{
  "num_hidden_layers": 8,
  "d_shared_expert": 0,
  "norm_eps": 1e-05,
  "rope_theta": 10000.0,
  "attn_scale": 0.125,
  "tie_word_embeddings": false,
  "lr_mult_down": 3.0,
  "max_seq_len": 512
}
Below are experts of layer 2 (counted from 0) of a mixture-of-experts language model. Rows are named router (the router's row for the expert), down (a neuron's output weights, with its number) and show model dimensions 112-167. Each number is 128 + 32 x the weight over its row's rms, rounded and kept within 0 to 255. Numbers have three digits each.
After each expert's rows: "raises" lists some tokens whose logits its average output raises strongly, later layers aside. This comes from a sample of Wikipedia text that the model never trained on.

# expert 1
router:087122147096114105132179091111158135168177160133076163136167152163152101166103164096110137167136164164110178080076165103092168156102168163167135121094148169172094117145
down0:120094098123170147107128177113158022120142116132117072088136169067171122117075151172178088095142154088133123124173141175140150131179133139169071133175078132126106146150
down1:140082132060146124098123123125152107133129145088103129171152129113088132127126131091139129158174068089138116089129075117118177161113148119124143122142186153147145190068
down2:134169178210145189102148186170117069186117088163140095135124198130105160133143118080121127099133172134154150116111130123089137146142059188147136145161103140130190141095
down3:124109127107089122138115166146140094134076097116141051083095129103149153150120135140105157156171138170138112170140070102124093118062101134089126091089156177128111124084
down4:109140152102070125137138129160114155139142120163150108138168097133157141135162073177128154101129096121133180105166116132150065103181143088063190129127188121072152093150
down5:129112148076200158115129114072157127079149151143150078088063156095174133077089117163084158168179096126153116112155098166162101104135085161030144162133148155133148122150
down6:124111144141128088126146160106130136112103105122142121144110130148116175204069104164102092130191117191183183169153120202070105171155156118131134189097139126147099108071
down7:135089099162135131148180198154069100128148104132099105137189091149176119150109082164139116162131101088203128130129102134108075134138179139133156126131115116128090143120
down8:083207099155133112122136127106131112144101148170125165115060145132117144142151109180131049101150085121123139127139158124118168122114134160070149067071117153145126168141
down9:104133137129178135174134105115176069136114135138146126093116188103149083101121153156152074175153135150088140223167155138134159080125068090119152120089092146074129112121
down10:098089151098140100146098137117142136146059153113146190103112067156112112138119085104128114073149163110117113122122093139088086141143178176093161124130135103131091153124
down11:132133070072107152185129118152162081156123081030095066110090108162126144144205115095142105149153116144092119142123097102065120152142131094138124110136145094129112181129
down12:129126113136146210075170149129081148113081152100110137188139106141050064142200100173098109123146149113185144125160132156190146155102099085163138165146141147155119149107
down13:135114107122151159112165175192083104035150088111159175102123105161177123132115101078158162125104173143161121093182184146146160155092094172136090128121071105142072168131
down14:119083201146192103109088080102123160124189156120117067074115105126168151161145132136122121181124147140103113121186131130141154127067121122115119197033123154162184136155
down15:145116137116160143075094103140147243077113094106113124110113134146130130091120186149163127114110127150165093111091113145073106135167121070117143159102120134081141140144
down16:104175139141132160158178122184093122201147128087114157158127118143195113121176145148137154080134129122116179147127125135132140132152093136150104137216096163094213112086
down17:136134092077086142136124151099185048140178082027118150081133124130098136162156151146157093147125128116130164133101106165153092183113164119162193116087111145173064154123
down18:178107120085120129136103116146107093105096134118150104136091155148099199124145093135147117130152140087112113170144140121093127095048205144175103100126125082118112141100
down19:150116148093121127136163166113108129056170130133160159142058143148081143104149081157165154071107090148115045110094117080104123114122141112175147108146123133143162165123
down20:137118118089127191106157149112125136152131146175184084116142109140099127132129077070120125200121184160114137123162135122066129120120108157087114123132196138135154110064
down21:145159126138040103103111138191119202113178136138151143164135124124126122128157156164124136119174152131141224110082136116161149101118238116191158187108148135149095067165
down22:110143221204143107146154166131144119082137148130077088111141079126129120130146158089123156170103153111150056137147115087083112107130165166117113145118114141161169090099
down23:124170152078124139118133154169156186115181080151127120146172111139127106114105215089132118129104163140118152078099114137132166124103194133119153166143126126129107113112
down24:187138171130157163169117095104101165170137136148205177123135073111107108108125084172138127128132146182144128125147132116078118089146137088085125092106123118104158060144
down25:098133095141187073070102053080128113165125133151111130138120059146130136126127171148131158154129168106107125133146143116143127103122129120141152130127168131121099135142
down26:112076119112088125164117149108131150099137062139124156169138161179107196121129136131116090133105082135141127145115090147119119108195172133146153104125182122109149142150
down27:128095099120147139175148093130128096145130116103089175151129154124121092150114068135131099145103043138140142138070150141203105129100091145167131108103119145115120140137
down28:173130096148120094107059069163149041149198092111120104122104103083154148147167146105109072123179148110126057085093160136168116145116104070082119150112087091153122120163
down29:127110120082134088178108099100058170095084165154133147133140141147087180095093117139114162085119164143095079098184103086129142177126099131115090087139119066114131122189
down30:136115139118179153084099171206124146137115102141120186116140180088167058082068119143084187170133170141092215157130072118143123123082137158130133167096158133122105099129
down31:110124153086109105146110068097160129156124121101080052076110115171083090153071128133153116151108082134142121151100175073094125084099126173139128114174096129159129155048
down32:168136179166060096072152133115115087131125120124111136122134104110114151170110143181127193106142145086137156073105151092074175068154134166143139115108096098115093145182
down33:176129129098168111138113139122076155124181133161088181117198203127102123146137132114113174119102140106165158180117151080160159057112150137143016111088104128133128106116
down34:133145111147149189134177163091139133146138137087123129083190105109126100088165087144131162105159134126177135156079153160124089139152140188105121120141074174137183152169
down35:101098167088132123115087102157131140158165091093168113101120149136117108106143185111129161149186120075117119115142175150080165164116142135078150134118069173164140111060
down36:134114068127156150093087123184128215077089076148102190143154128124128159128083105089196158153106163087106054120147143096140154095134187118122142130151167177161149097110
down37:096153159148148159119171095132166149152103117106172134141134117144112146128073164059101160133140112088129112092104153094124108113075152148112180157106090134085089130173
down38:135133146152150121223116068103116122115110111097111129144143112137208183094146143150136144108082164105177137118124118168103137114178071100142120138160123157127084141156
down39:134126176112138148158109068117115120067176072143128114090129119141127100185097130138104153165170102119127143111153119134181138140187107081157151162143169109146114131137
down40:183138104113126192165122125128110093118151148182146082125127149114085106128155152195191122099118146086119175153158114117089162126134025177090160159125053170112163096123
down41:130167129101159124130084138179062114108118152132145185104139161142103127135129137109181133139074142173047164148124218137085172097151089118127144103119139089158172125126
down42:119134146172143131128077089139119103128103067079161086166150074117126118082172079082147100086131137079108081097142183136116169124171102150178142095144135110128076218106
down43:115149135178187097138127140135057187185185105061101137086145117127141161091156112124142176166143121184067112146113150111149123133176073197166124107070091140112167111093
raises: "al", "burg", "en.", "ion of the"

# expert 15
router:086124147098116104135179094111156134166175160131075164135167152163151099166107162093112138168135165165108180080077164103093167154103169162167133122091151171170094118147
down4:163148117141120133151120199107176087083157108049127155125131072147174070134101102153093166191168187170105128104162158166128093107116216118128104134074160120080115193103
down5:164129096114103110075125128122198126117117125099174101120123110099103121121149125129180132078119134088128174120138108173109090112113120156180073114083154097137174120087
down6:096139176131179162102165133123110110113092128097123118192139151144144124144141084147165144095104164150168086148147146140156164108164109114053146138088150164115114101153
down7:069139136178133090106161150106095163169113155091150092085120163147140102112144120186132158066134108154091137136076104201139091179124111093126117195221123117146134184140
down8:140046155113149164142120082184149124131097151147114145146121100105133081129092165097076084115123135118131140147098143163109104171075125135140182143155106093117141087143
down9:095062163138122095078123092054131152118183126152049090126100104110108119178174100098126123157142120121103127115162205110132160113123087115100121094100116112156138130165
down10:110099109092135143152140109100187126095132127127077142152159127101113115129075101129146109129157102107148143122159099165148126103157122131139156121069108172139129143131
down11:066159117099156134090181139155159144141062082144185133152134147108117115106134164107070146131111047122097107128160124130119118168154133119069176111103118137131183134122
down12:120069158127151110155086165133123106135175155104149164151139176039118163175122184179122148063159136131096151172144146119163087128087146185108163109121124156130146105098
down13:133156065103136086104135134131190115155140163112107122109113124122139112146129120084082094133182118091132147110147139101118108099139089166163111167132119132131135134087
down14:147157112172150099094096123128148116132115173071126152161140108140151129133149094176185114100132079140135116118129148131122066101116117167090143165106069080118155147145
down15:137170142071173151194086101120198049129128083122127145153114096116099136126113076121113122104100077146134158122149114124168145084138113136107117071124119140157147133082
down16:101116116124167090161103078111067133084126126105176193113129109141159215079115103128068111152129102116088118156141120170120080143156172070199140102152085107174124142125
down17:142156096145126170151130113116114164143119133104163133142109085161171039152092157164121074166212158086097122079070068101166159099143108075141064133132130107140093119180
down18:172181125186081099101160125206107148138132163081111137102116104047135098172152138082169126130158107155016121108136121124190115195179153171155098105171136122089118108172
down19:152146191111188107145143153106115135177081089162112132051176183119083062124066137137103144103174072135126147083093161117112125113111053138189112151143125123092118207162
down20:139153105112091124104167145083153188144207156129155174100080107133167168146173123091136189124152132148132131121109151146096092156106151160117106121171139144162187147154
down21:152026152157117138131141166090146121128065153138151114106104117156173156072137143133109146162046077116052104084132144124115072159126133115116146199138143132156129076156
down22:184171148147071097176119137129090182073103140152104117135097118130105165127166150154108162153145095131119168116130181128113148145094145180155147121134104135111126095191
down23:081082097106083106140197163171120079132165123177207109200177133098080083121116151128124143073132129088134071105104139172123138107158142111143131154162088137075073077130
down24:083175103127083101110108137155143165142096124134161167142090120111144143086121141137109122149101118106102162107105119090157180139168112169106120099125156113106097190133
down25:131171094115120158149137056185165099135155083158131099133120160191147104115143111117139115119108179159122095073141108172180127065165167152124161150127125145123119144139
down26:107069103184159087108122166138173083122202134174159096187125081119153156174125173078132139159187083163145131084162102139129096138122131131114179126154157114121192106137
down27:159139073112145148114084074097166101153149146142105139148123103105090170179033175112105116101126104161110107138117076105126117052120209158168113138092112131144111141087
down28:170132117159144166117146168180211158121084150127114125114174145094118140110102079117111094119039094147165112149167160123140119082127113124106105074153140143087105142153
down29:131161127165167156145167127078182111181138069197176115088119165063124059060127126109123137179132146124148146196102162128157112127156121226180134124131128136099146112078
down30:141117107149142101123150156067103151117151147157119132064164108157134180086130088118087118144113108162116059169132175115076139127178140150166105186184103124101083105172
down31:159119068112138128171130113120068188140148167074192085093172120169130138143102105142087097124103182109065131067138075120088139113078129139137168199143110093155117121116
down32:146118059098069139150175110120118147085072197113154103178126076086162095115134129085176120152144102143156087099187128147090130092138095086083127160150157147127182111132
down33:104176113165114074170094151161111147134094134099131124089093082115132128176110096128112156154135134130099100123084118113157143137193147163127161137097157190100128120135
down34:108165116102187194154191147102068172107176167141113201131162171119071156131124092169107134093113115137125136097133089125130144075129102103117108132130158146148072136194
down35:129127146152161116091076143146166103137125108163153131127144115143103088122133133115105153141110137132144116119105080115105086167119107127124171126104078148142133114134
down36:110194169158137163131162095154161100146159140152170143215137148152070079136146153117125101103135176142131167142168092109089133115117096081177156085080159175176117123119
down37:143153167133131098157118118173107114123096101156122154121114162072133118120162204126148133161147143101105138133147128093111169112116101065158151139083139175157142043130
down38:100138085117117119098108110101066176151125134122128135155122063086108134160127121116134121209092108132148171096077148122134111133150092131125108131107162123142124156121
down39:060129091094156172148082146158152150160156130149096158156092119137138089090145160127126171106178199124060131083130112106131202131102085128030173167090149075207113158102
down40:084165147199113059143126114122132112183098096118163164079113165093131118123172136101116107120091145179150145161114182132135180106143174138047152135186171125124110210158
down41:054146098120183137129062086151059106080152102188115123158150105170176124135157123125107157114126132173129129121093088161127151153140150105088153149143143080126118138162
down42:095099062066111153124090091129115052099101090145126183133150082107125152138125095129138140134119109150112061088205129130162153129059174160127148116185151150148153172124
down43:148116135146156148104093174077100164131136133101098151118096149151062174134146166189134108161116148142148147157131153128121085071093067162123109129150166125135185136171
down44:165103073131091158195167128184112008124108126118178121117083122110123120127164130093150126131225116136150145077120123073128102130147091121119119206150128190110129167137
down45:090108105140146139137150163137109113155131111130122118111076165140140113139208200116133127152136086157098114142088093185207187136094085154095146060123145085096088105096
down46:156124112107123089171106119135092091113074126092137097141210109140116184171125147087102099117154164081159183095161111156138112108130157148133123118123075064181116071169
down47:114142105149096164098119140107132159138127163108052176117123067132136089102157120127098160118097152129147106171132107209126220083143097088189154071129149051131126100111
raises: "nes", "n", "ne"

# expert 3
router:084127147096113104131178090110157135167174158131076163136167150164151098166105163095110135167136165167109179081077161102092167156102168164168134120091151171171094118144
down0:141095106088105148053137141138084203071147127154142150139154173113105124120153124088122090106145165143115084159153135107137132151102123131136136106106153113096110089161
down1:140101113213175148142138161097152179137144161149180071074117096108122097155135178222109109112127107177170082170105165183162143043072130113168118136157161124102081122195
down2:167143128125107103090111095089150185128142130163201131156155069097073124114129123135079157179159113129144115172112169122183165160134164153075108132134185121118062146157
down3:159173126117101135097087074095128086148153152123144112108111117117111177114138106127123096091131120143206175134170179163161083177171129087146138162114148125090094110166
down4:131090087139165157149130104105104161119108133132066152139112104120040090157115132134125094117099054173090147151100102112092148121092045152132114118130097106115211085133
down5:119140135100154149146117151054104152068119168078188094064105125177110118158119175116140176133123142138130133144097092132124174183121150090149149181155147156117100122046
down6:148140118184129150172158125166128112161144118070093108144111074155133107150166148133113130103146154105108157118141114129159184124135090129095089140201136163169095205173
down7:105072092147175169102099138171136074186210105154147165158134152122133111115132149195148114073101129144103120133179152190104160144184158156172174107103091187217225087092
down8:138103153139126099086083115127107091133118103107169093111088139089120140166140136123126128117143099178120144096164070110092121089127090069127072125095140137156111131174
down9:111044140169128149108073072119074093136118088166154088124174191130160171108113121131107064085110139106094128130093119136101163122147141117106143093139117196085136109121
down10:138116132094192135145078194123183136089163122117155141098187149080141085092106115107183123148114084160095074152074143146196122144104112139172088138148156042088193168150
down11:143099100094080144168126172112119167105117126176167131151102098092110149150182103143108105100070131074084120147181167124147116096165044089145150168086119158141093171139
down12:100133114089151118095078146105100178124125161134145070122142147081133184117115191148092133118132098101158162136139108136108109117120110124158080091108163145165121117093
down13:149175126114132082143140151065070109145112105147111181131146107073123136160098124138171182213142159110118157163119110157198078174082106118224053145084177160115144090111
down14:110179167114129131141205162092080083097101106141101073136203196138112119046057155065120111186107056110100110105107134076147043174134131133135148110162099151119113157113
down15:116119126108122177203133134074091120094145136174152138120103172149150176144131146076108172169171213085120155131167103099170115096126137105154179102147095137113140083143
down16:172171107104150100117119190155166133135179080117117140090106126168130168103136112109149120099208185127184134127113127118149097105113102093083118105134150107188156166097
down17:050093121140121167085180110112115069142144083103128111197089114176147171177070111121146100148090082169135136098101104099108131128096096087175149121205109175112193106141
down18:158125109135121092148107178099160096103120136110081156123048103125180083107086147108155062130094096100084144105131078129149114138127211079143128103136174147103101161126
down19:170116148121125196199184129180104062109135052176156089141069094130101155126182100120143110199127121097097168096142121089175054105141068160143109132134164173107168133169
down20:102156081082123143083084093133145112130111138135145099132091139102119106136112148052099107128170049112108062114146117145100102077137173180090112073164124118091165158178
down21:136108172089135115127103121144100131169174180169119156102096127115143146132201141102166135187116167111120210085099194127147090141128105075102127160043105066094078132163
down22:137055091127136097150106117113132131094119125160130115137134151157129163123142181120156100155174113144122128112122119122143117122081148093120121182069120145138138059105
down23:158162125140149150119143092106112117136125160155185157117146171082124140127174071099107119142088137126124163102086128208144168103114127124191130146159112138188075168137
down24:104138141122117101095131150085147134131114181089087151190163128124140160114147130137085139192139101160134156128156134063167127152161085132123162170148098153152083101116
down25:121146132124156121163176128110138128112122126148117149099068109140059113109112166188116102137190162162071106164147187106107190113136053104133159117082119071160127120112
down26:130113121126145082179142137108176075114157061178132115150135123124170133154138118108157110144143111094119106153151083108081086155131125108077123123079104124096127132115
down27:145131165104155169162122142130082093167170109096095129126114146152125125147176123101128141147122118138194118127104186155131110101100133110110078100188021131162133150093
down28:174144173128124144141113152089152054155079099138148102117192110148142124093100137112115094146101149157145171119116127140165143106156151152100143124118130088090107126103
down29:085120112144158080136172112157149062133142100110169101043156068112176150187120113084159151142163081062078065143087157207116122163125160161137121132121109073119127068157
down30:165152099113029131181149157091122131155192137164060076114160151136120121132083128174151203082118235131115114119181125155112081063086168158094140095155118094108162159143
down31:179128106083114099077127071139137095126018127211110094136139114139117102125134145106165088161150175122139189088133159095115145083114128140153104106201099140172089143142
down32:156140102123160144132106161147086178132120114145083168168143130232108107159151095164091122184124130098101148100121167111072059189177145200107116170137167069131109178068
down33:146103147056156122085060129149148075119067111101103126202058072112100163165123152165147112108107140132118158145098124097103077128118102103197147141087079184100133118138
down34:089082203140107098131110099146116146084120049115082120121109104172150144108123178115113094159162118165092187104164150099137139086110128160128111134139170125155136115119
down35:138132106113163137131135195093188082182124189116032165137172105112122175151099120129133143134162211131123156156121095100146103114154142184139175194083203115156122176133
down36:146102149181125124165148153126155054125188152105123093165172118043118121135147171090134170079129126114129165120032142139041116122159104154067082141123151150132170109108
down37:102142164110124118160094107120127127191099210116147132077132150124120142132139126116128120073170121165170147137151123173135100160139157112154141079109143057140121113186
down38:124174157162167126130159131130081130193155139142136094123126173150060098137132100113126054104137067104129076097141145187120107073122140148105089149108186131123154091123
down39:032194082124079088160105116143123167136103089141136111098162133109135099156112138111154114164145159089148140102199111106081141131106180080161126145105185101152165098095
down40:175129130132126087107125124080123076127153112103179065168155149179067123127188125086147140140154067176126141123089164077077117079093123135101122125117147097110096093123
down41:099153147137151149130066093109161139081123128153125130100171083124147122139161064107156121154172099153100092092169102143164138115122122056156120132154139097124090171135
down42:139106109135141120145126121139144145163117127090112122112131165095140107118114133112121151153093221175080148126136129107141128135140144152107096085082074061120170168075
down43:121122102125099117130148099144135110104092100170121119067131113144108154135114137088123116147076156139129098133069098154127136141140160154057107103089145124106137145092
raises: "ower", "uel", "on."

# expert 4
router:087123146097114104132178091110157136167174160130076165140165152161152099166108164095113139166133166164109179078075164101093170155101167160165133122091146170169096117145
down0:148153102182117126093188166139161147119159145114172147131065133142141107103184150086165140158132130074092141092153113193146103134162114107110136141156099144158190150134
down1:066142129160094132162141141151115065095129173142089131182113091068145063086177163133128172123078106152167181104130171144098135108064091118139127084148146129115125141096
down2:060108148102134150122139088139091179081116073129146116145133193118177154104109096114121161156140102102135141051070172164103126136128133146108092082129165103165086181111
down3:108107154129161145132101083199148151090121151142103186125199102186149144145092123110122140183073113199157145118125115134068147063132203152200131160147077154127149121117
down4:185223117141161155154132087157138136103142153192141166066066112154108096137144121124196131136109133086088155171121079109100131104092097144109105116130106115198098078141
down5:136075162116126157065154173144107114155137149072170091135121211143129113090183187132171085156141115120158167110069145161156089093139202130074204168162120128090190169131
down6:115135094148124117125155157103158091091155139201152159117170169127118104075085130137106130098140123084106121121105095113115092160131089127090126117136051158109168131138
down7:148145122160164120140097121110100078106127190067133073118127082171138131119104087130103125145142147154056125144157123194138122083080100060194162131183135070178114129134
down8:098058120141176085141162116104084091126130114107136153131118129161103179143104118073205095048115189164141182185136130098168165129097101159169115125141143114082169155155
down9:158134198175087177144145142146111103147110096155155054100133139112150138123135081170148162162064180137149074112144167117123112114097160177137129148177127078124155135142
down10:117132128106101115124092086094080075174165119165101102088114125066126087129137154098100191164131127125129059117131075133094139036121114215143183093142158152107052111135
down11:115121132117111121153101120133169133129131110105141132103110114092159144147164203117092073135166155103162121143156092129149081112107171208089141116132141102150112102146
down12:172149134144105087079150173091076153071192137087173136135103132046122106159046133165195083108125140092117171127094107165104155156145128108123111136100131102184152119127
down13:138133101102158121125099178065155155094189087179079158113132087136131166113109103155108064121074153098132128146139137133099151097131127170076112147078159137153138142097
down14:147123150153110123128107123100075153165149153146108138121183142150145155070103126094143070173142118143132155148169137080182071134075159167073120102149115074154112112120
down15:159098147105126126154127124137124109118094122131080107115076171124091167092127082089108120104126084117139076083161124106142125118138105170207106141197120127088103142154
down16:144042116109209160136142088100110161119179124112136128144131093087123114122163161127121126151117059134082143125123147157141118179128113138151114097073152137146127134153
down17:095171133157136124118138089101101087107086158151114164171122109145121129111119193157075119115122149085189130131086147120047137151056137151075118170112142128113142091112
down18:103171123165120130130159082084132181083126096114139169165176142160154152107141125125076095155110142150111140155119198155177181130147182096160107082210165172083119118152
down19:144117083153101138119140139152094149162133185179138114214092129131161099121136150114194077122093107132120160101141098111096040059138176103134148106124163101163188160159
down20:170116126149141124132089154100125174099090122108161095093131074146127152181096166160143104139149133139127201115099136184109084139105111122123170112102176116159146131145
down21:067149094147137149124077094136119104102141135138123060146076104103119158113215084145141095146088115168091066131109163118116111054120073154125170112131122176153130095149
down22:180089148086185113127174099137175130114084177146067122220078118027102117161086147112106126143188136109107090156115133098103147175109072118141156182116070103094176183116
down23:077180143121110120119164149117122163119143095120088118146099113126147116130116113142116114102151084117147093160132128146101136196152170172132135143087172123125163148153
down24:120091133164147149121136138136123116119152134130107094112095117097196093179090091075167100114141126141166094088116103154142118154112101119149124118089103068116129112226
down25:111055136106085125048108098139099160099095105177128143128092162083129135118079141147090104131123153107113122147155169141125113101132029137100156156097160150094107161167
down26:149135102105170128134109155138083120139083078127087153183075088111136100099153069142053102138116131134157128107129135142140071044154170092149103171143177134199102122070
down27:135113134089124149122160108108157107118140157093176123137154079169106107117139169144171112163132133132149095059153112149138125124136123121183142131114173106140152109128
down28:113144126076163108145078136155110107149150122113109095081177077146119179100052082132095112115130154091152127087086097156137155111181070119121139119176127132137120094135
down29:199104134071151153103146109097087072099055142065115091130146120076114065158143168239146155152112131155151070102112170099128174153132143162149157149124137130115094165151
down30:118116106154118155138123187069131103159137113136136148151149119148164109154135154147090133134177153114076058110121082125102127148091092149115116118112097096111145118204
down31:174113115090040185142118108103129142091135111143127126121119143103125143173133172072129134137172184129126130157091141132182136139062113158166028126134098113084077164131
down32:145153134129139122089160094184147158207137145125187108178085153161085159093174071136125125117167075137114177130159104100103097098137156068090137102107134102117117111122
down33:158201102107192075073138081110068161095131161066098149187116177134164071109123134186163126160125127087150140136107165101120111156109098164086102110078142126133143084114
down34:175182061107080121083156163171146116159136142087165111161097123162119058203101113156111127137131136171138122083127127136104187107174154122136177132149059061089114140041
down35:141102109091126102123125113076087130141089179092168065141135180113153132116140135116107100134122130141044147171092131121085152108161118129150114130098093213126190140126
down36:137133168188178098129103097136095122119132198108082146109062113133136130120097133126139081182085082099148198106140162141173117104104108191122156125158123102112170135161
down37:111158124138166107091138083127146142122108228158130149085099104122079138145181175064120142131151178136122132087128117099142135098159176095107087135145106104153161119078
down38:115136143190114146133097128116141146113166158093155100144088107132137145081113097117120086121153138145172107153099165104182133181209121114125126081170083136133127159097
down39:107158171118067146113158175092116087119127096123158185177115141120119146173163116147201149123156112194112137084149178141129109147133122119139058133135129198147119117161
down40:113085133120133078161138187162140138120128131123114144182096177168112128174187071189111106161122150052169155130110106068104177145109140123161133125145134120126124202137
down41:142120139127143103091158095112136135128132159135086103130090137153166159170191014144113088112112122118105134094127120112121108148160167138094194153095158144129078124158
down42:127143111120137132148121099255126098161144180125136086139183143106139103048102135151127196122128110125171073124141167063109153107144158069141176123099193121121123131122
down43:153090156115109124157143116087134103086157127125102150154148114139157193094200090119145184084139134126152088102121140070142077189174060114110091104108157119147095139092
raises: "u.", "ū", "us.", "or.", "erv", "i."

# expert 6
router:088122143096117103130179094111160136166176160132076163137169150162152099165106162096111136167135167163110179080077164101091168155101167163166137122090148171170096119146
down0:123105167125100130104128102145158124093139138128134074087075100135118153113127121177156082037126099110139176128181143139139089044084106177091166151102071120132117159095
down1:150154126109182079133141203156139144102136100161208111143154108086140148080139137085142081202089128102107133136175078132130115157081135136167157203149134133131125146127
down2:129086163133183149136125086133103177128112185140132210099100130144087127158112139126149077099156129131179078137150102162120140132045148130162139112139167146177179148111
down3:145069147052164091108117087163127076128140135132123152116130158108173122098152173109039139092134149133124153111147126156092180162147123105125181145154116152077154115140
down4:097110126126124188090153112095069091120066046176139106144113127075138102126144205136130197072133074162133159100112162106140090127121056076133131108128135107150090130122
down5:162144110114186087138094154135117189127135119134111096144134138153115066120170127115127073137090153125118158131137208160194193125104134118092182161116093135139158094156
down6:184144156125086118124100133137106107122174191122104160156105102142120147185133095110119110205142175100152080086189115220124097106119097121114091116111103178132185114071
down7:103141084144131122085200137090109147158119128178155156176131072175115132140179169145092158103144123117065103056120081085126106122189124188105194134151118145156120057135
down8:131182134127200095120122062158116135129122155146121125114126150100112148128129143136117170109127165154164110151096112130123112132129136088081086140087084129147148156123
down9:133135137157136101174104114120119130211103181098131145114087105065151071116151133144152114064164115091131182123123159132156138094127135206146136138181103118156126122095
down10:189182135167114135166135091148151095182130099051085084067159168104140167092114109144115062128152146077138091156110116136175126141096140123109073148131141124102083108127
down11:110126089079137134109121127121151126127225119120139161147112117144066143104137132144103069108129142139127092159103085166110172129140121130120105164120085103177122146178
down12:158102194118148108123102127167107142129136113171162142147193152181089159146103145150134185095104114163162078189092122109121136126125150165159193133154136154154139135068
down13:159174096090146157155119114111147105129064134133104128183135179147120144151149151130126125145075092102148177165122094095108146084091098093135102144104131119194087143151
down14:079100110117118065138142145144160107142134076190122083147117088127194133135149103085160145126132148070122095067028136144166134103111099153145109160170137118155152131119
down15:129167063080066139070136132114114102106178127118189122126102151137074150134157106100078134098144108159132072123107137094132173069114103186151113140144147151176093104115
down16:113059135142159136096150147131096136084106160090133089127156152101137105086202113083136104136116126128177086114123088051180166112107034072187054158097125102137149139098
down17:174158116143134121163164168136162120124152160167108106137106133127089108153191106131182105157158133104116141108147109128103120089052118070146098086157147136116114095112
down18:143126156169103136079109108154170186181138067139125122068104118161116085113083129106147066200103137137089070170086099093129089127132088173134181112124080095145095132067
down19:164162173176139096078174143114116116106127195145243093077138126140117133176113130149093070110107142082090125152133137124123121132100095098121141109058086163103152184128
down20:149129138131132147138190135165159130139145096160076189110117145177103204143081117087104152115137155110183168151077117116126125135098129132133153063137118114160139033101
down21:114099082104103159068157171184115104144121140111141146125125149063198105180135140099101126101191148141128095167108084090102139148100122163145088093157201135159205097169
down22:134122124129094096116132151150217100118113116164103061124101125149168099146092140113068160121136140078100113132144100105093128146074157101126128137164161130119123130092
down23:115158142038174153197102111146129107120063108138100060146147165170092123158084131179180133098083161078103174166149070083142150139134141165109078106137160135186149156110
down24:121117081147081148125117132117128203088073124132166153093167096137110103148126176137176151137159090169154143146070112108160110161108122127093149143117143073121077102120
down25:121110147091130165113135148142154161132113115147155101156148138170154150123101076168095185160149138159132147136138108129143132145158083084153132105157150174155151122153
down26:102058163107167129096104137119141092096172109124121124117163103156123113120079119100125174154157117100120062124151087148118125164122166136090179111177063136143074075117
down27:126089148175185185162154101109097146108134143097131104204085127157160153144133108100138122198103148171161140165101129153105122150134097162143139119093112084097165104141
down28:091147142145106121118111188150151134075134118082118156089097128099119142121196130090148092122156064158143154190163142155134126132100126073229115149143120154096126106135
down29:147178130145125101107063160118102130152143119087148131088115210109147050185117136165127121100121129119132165155101122143092150120125064121169098057157133170139077072164
down30:142181130142155140081109106168135105140140114134065168212164118109169077144087108130049093099199147150123162129136125149183127134075107158100178118163205195100097115113
down31:143118175092130119154051156203093214120147111124156136104144141135166164141103067066119089110110211123173181123106111099112115153147166118177180103084141138187191070113
down32:127081150193100135085137114134076176087151106165098114198086134123125140118128154119139110134053138124125077152117128156141131096129200189135149121133138116091104115129
down33:079098154154107103121098142100111161181082128107110153155138103123094087088129100140171146172148083133101129165138181119132118124080138133195090190148168087155100145067
down34:114099103150159109095133129083075194133169136134124111101109095079088160157128100155128150111150098161152113132200132175110115112092158066143094137155141157139184136131
down35:097108134099128148129108102128138162132185103064130137081110151087141070071106095147134072163075181096157091078071085158087135101143162105074154126151130140215193166194
down36:152130119075175141132083130135142084201134148142109107111127133104106104114153112087117147148115112172165140081180168136114126112156098150110099072125117168140067151115
down37:150065144126126175127098104180117144139112170146160110167064135103129160111163168173084117176117102116124164144129072191134138209170100118091095146101117131095082124110
down38:149080125149152152087093092137135110158108130099167138153097068140113111098144052130121137139194130113126117132151171135140098119075166093139146116062148157118130095104
down39:147119088167063167140110179146152078094092135112179138147159167120167148173127184171130128124106169151092173147155123166096157202098110110135171192114173119161145064125
down40:104140189142143149163121143149127164098186103108152174126171066151156126143128091119096121146137142151073022140160161118164132099122089135118085080115125158174180120096
down41:122094112128080142124150127162082093144113090191094146081112155173181093130134099166157111140113111092147100176158209144074103059164181115084101095159108149196158181127
down42:131123105219159174089150096131145187125131092076135104169083112143104099145096119133153108183086121121120121101107150117105127163116214163138124083111105083153121120140
down43:143051172101101150118155135191195160124135156063136138085170167113127084161102181098120175134080109132121080127125146142130117168143195112187151130120169141132135143134
raises: " Medal", "ume", " medal", "andidate | Votes |", "ude"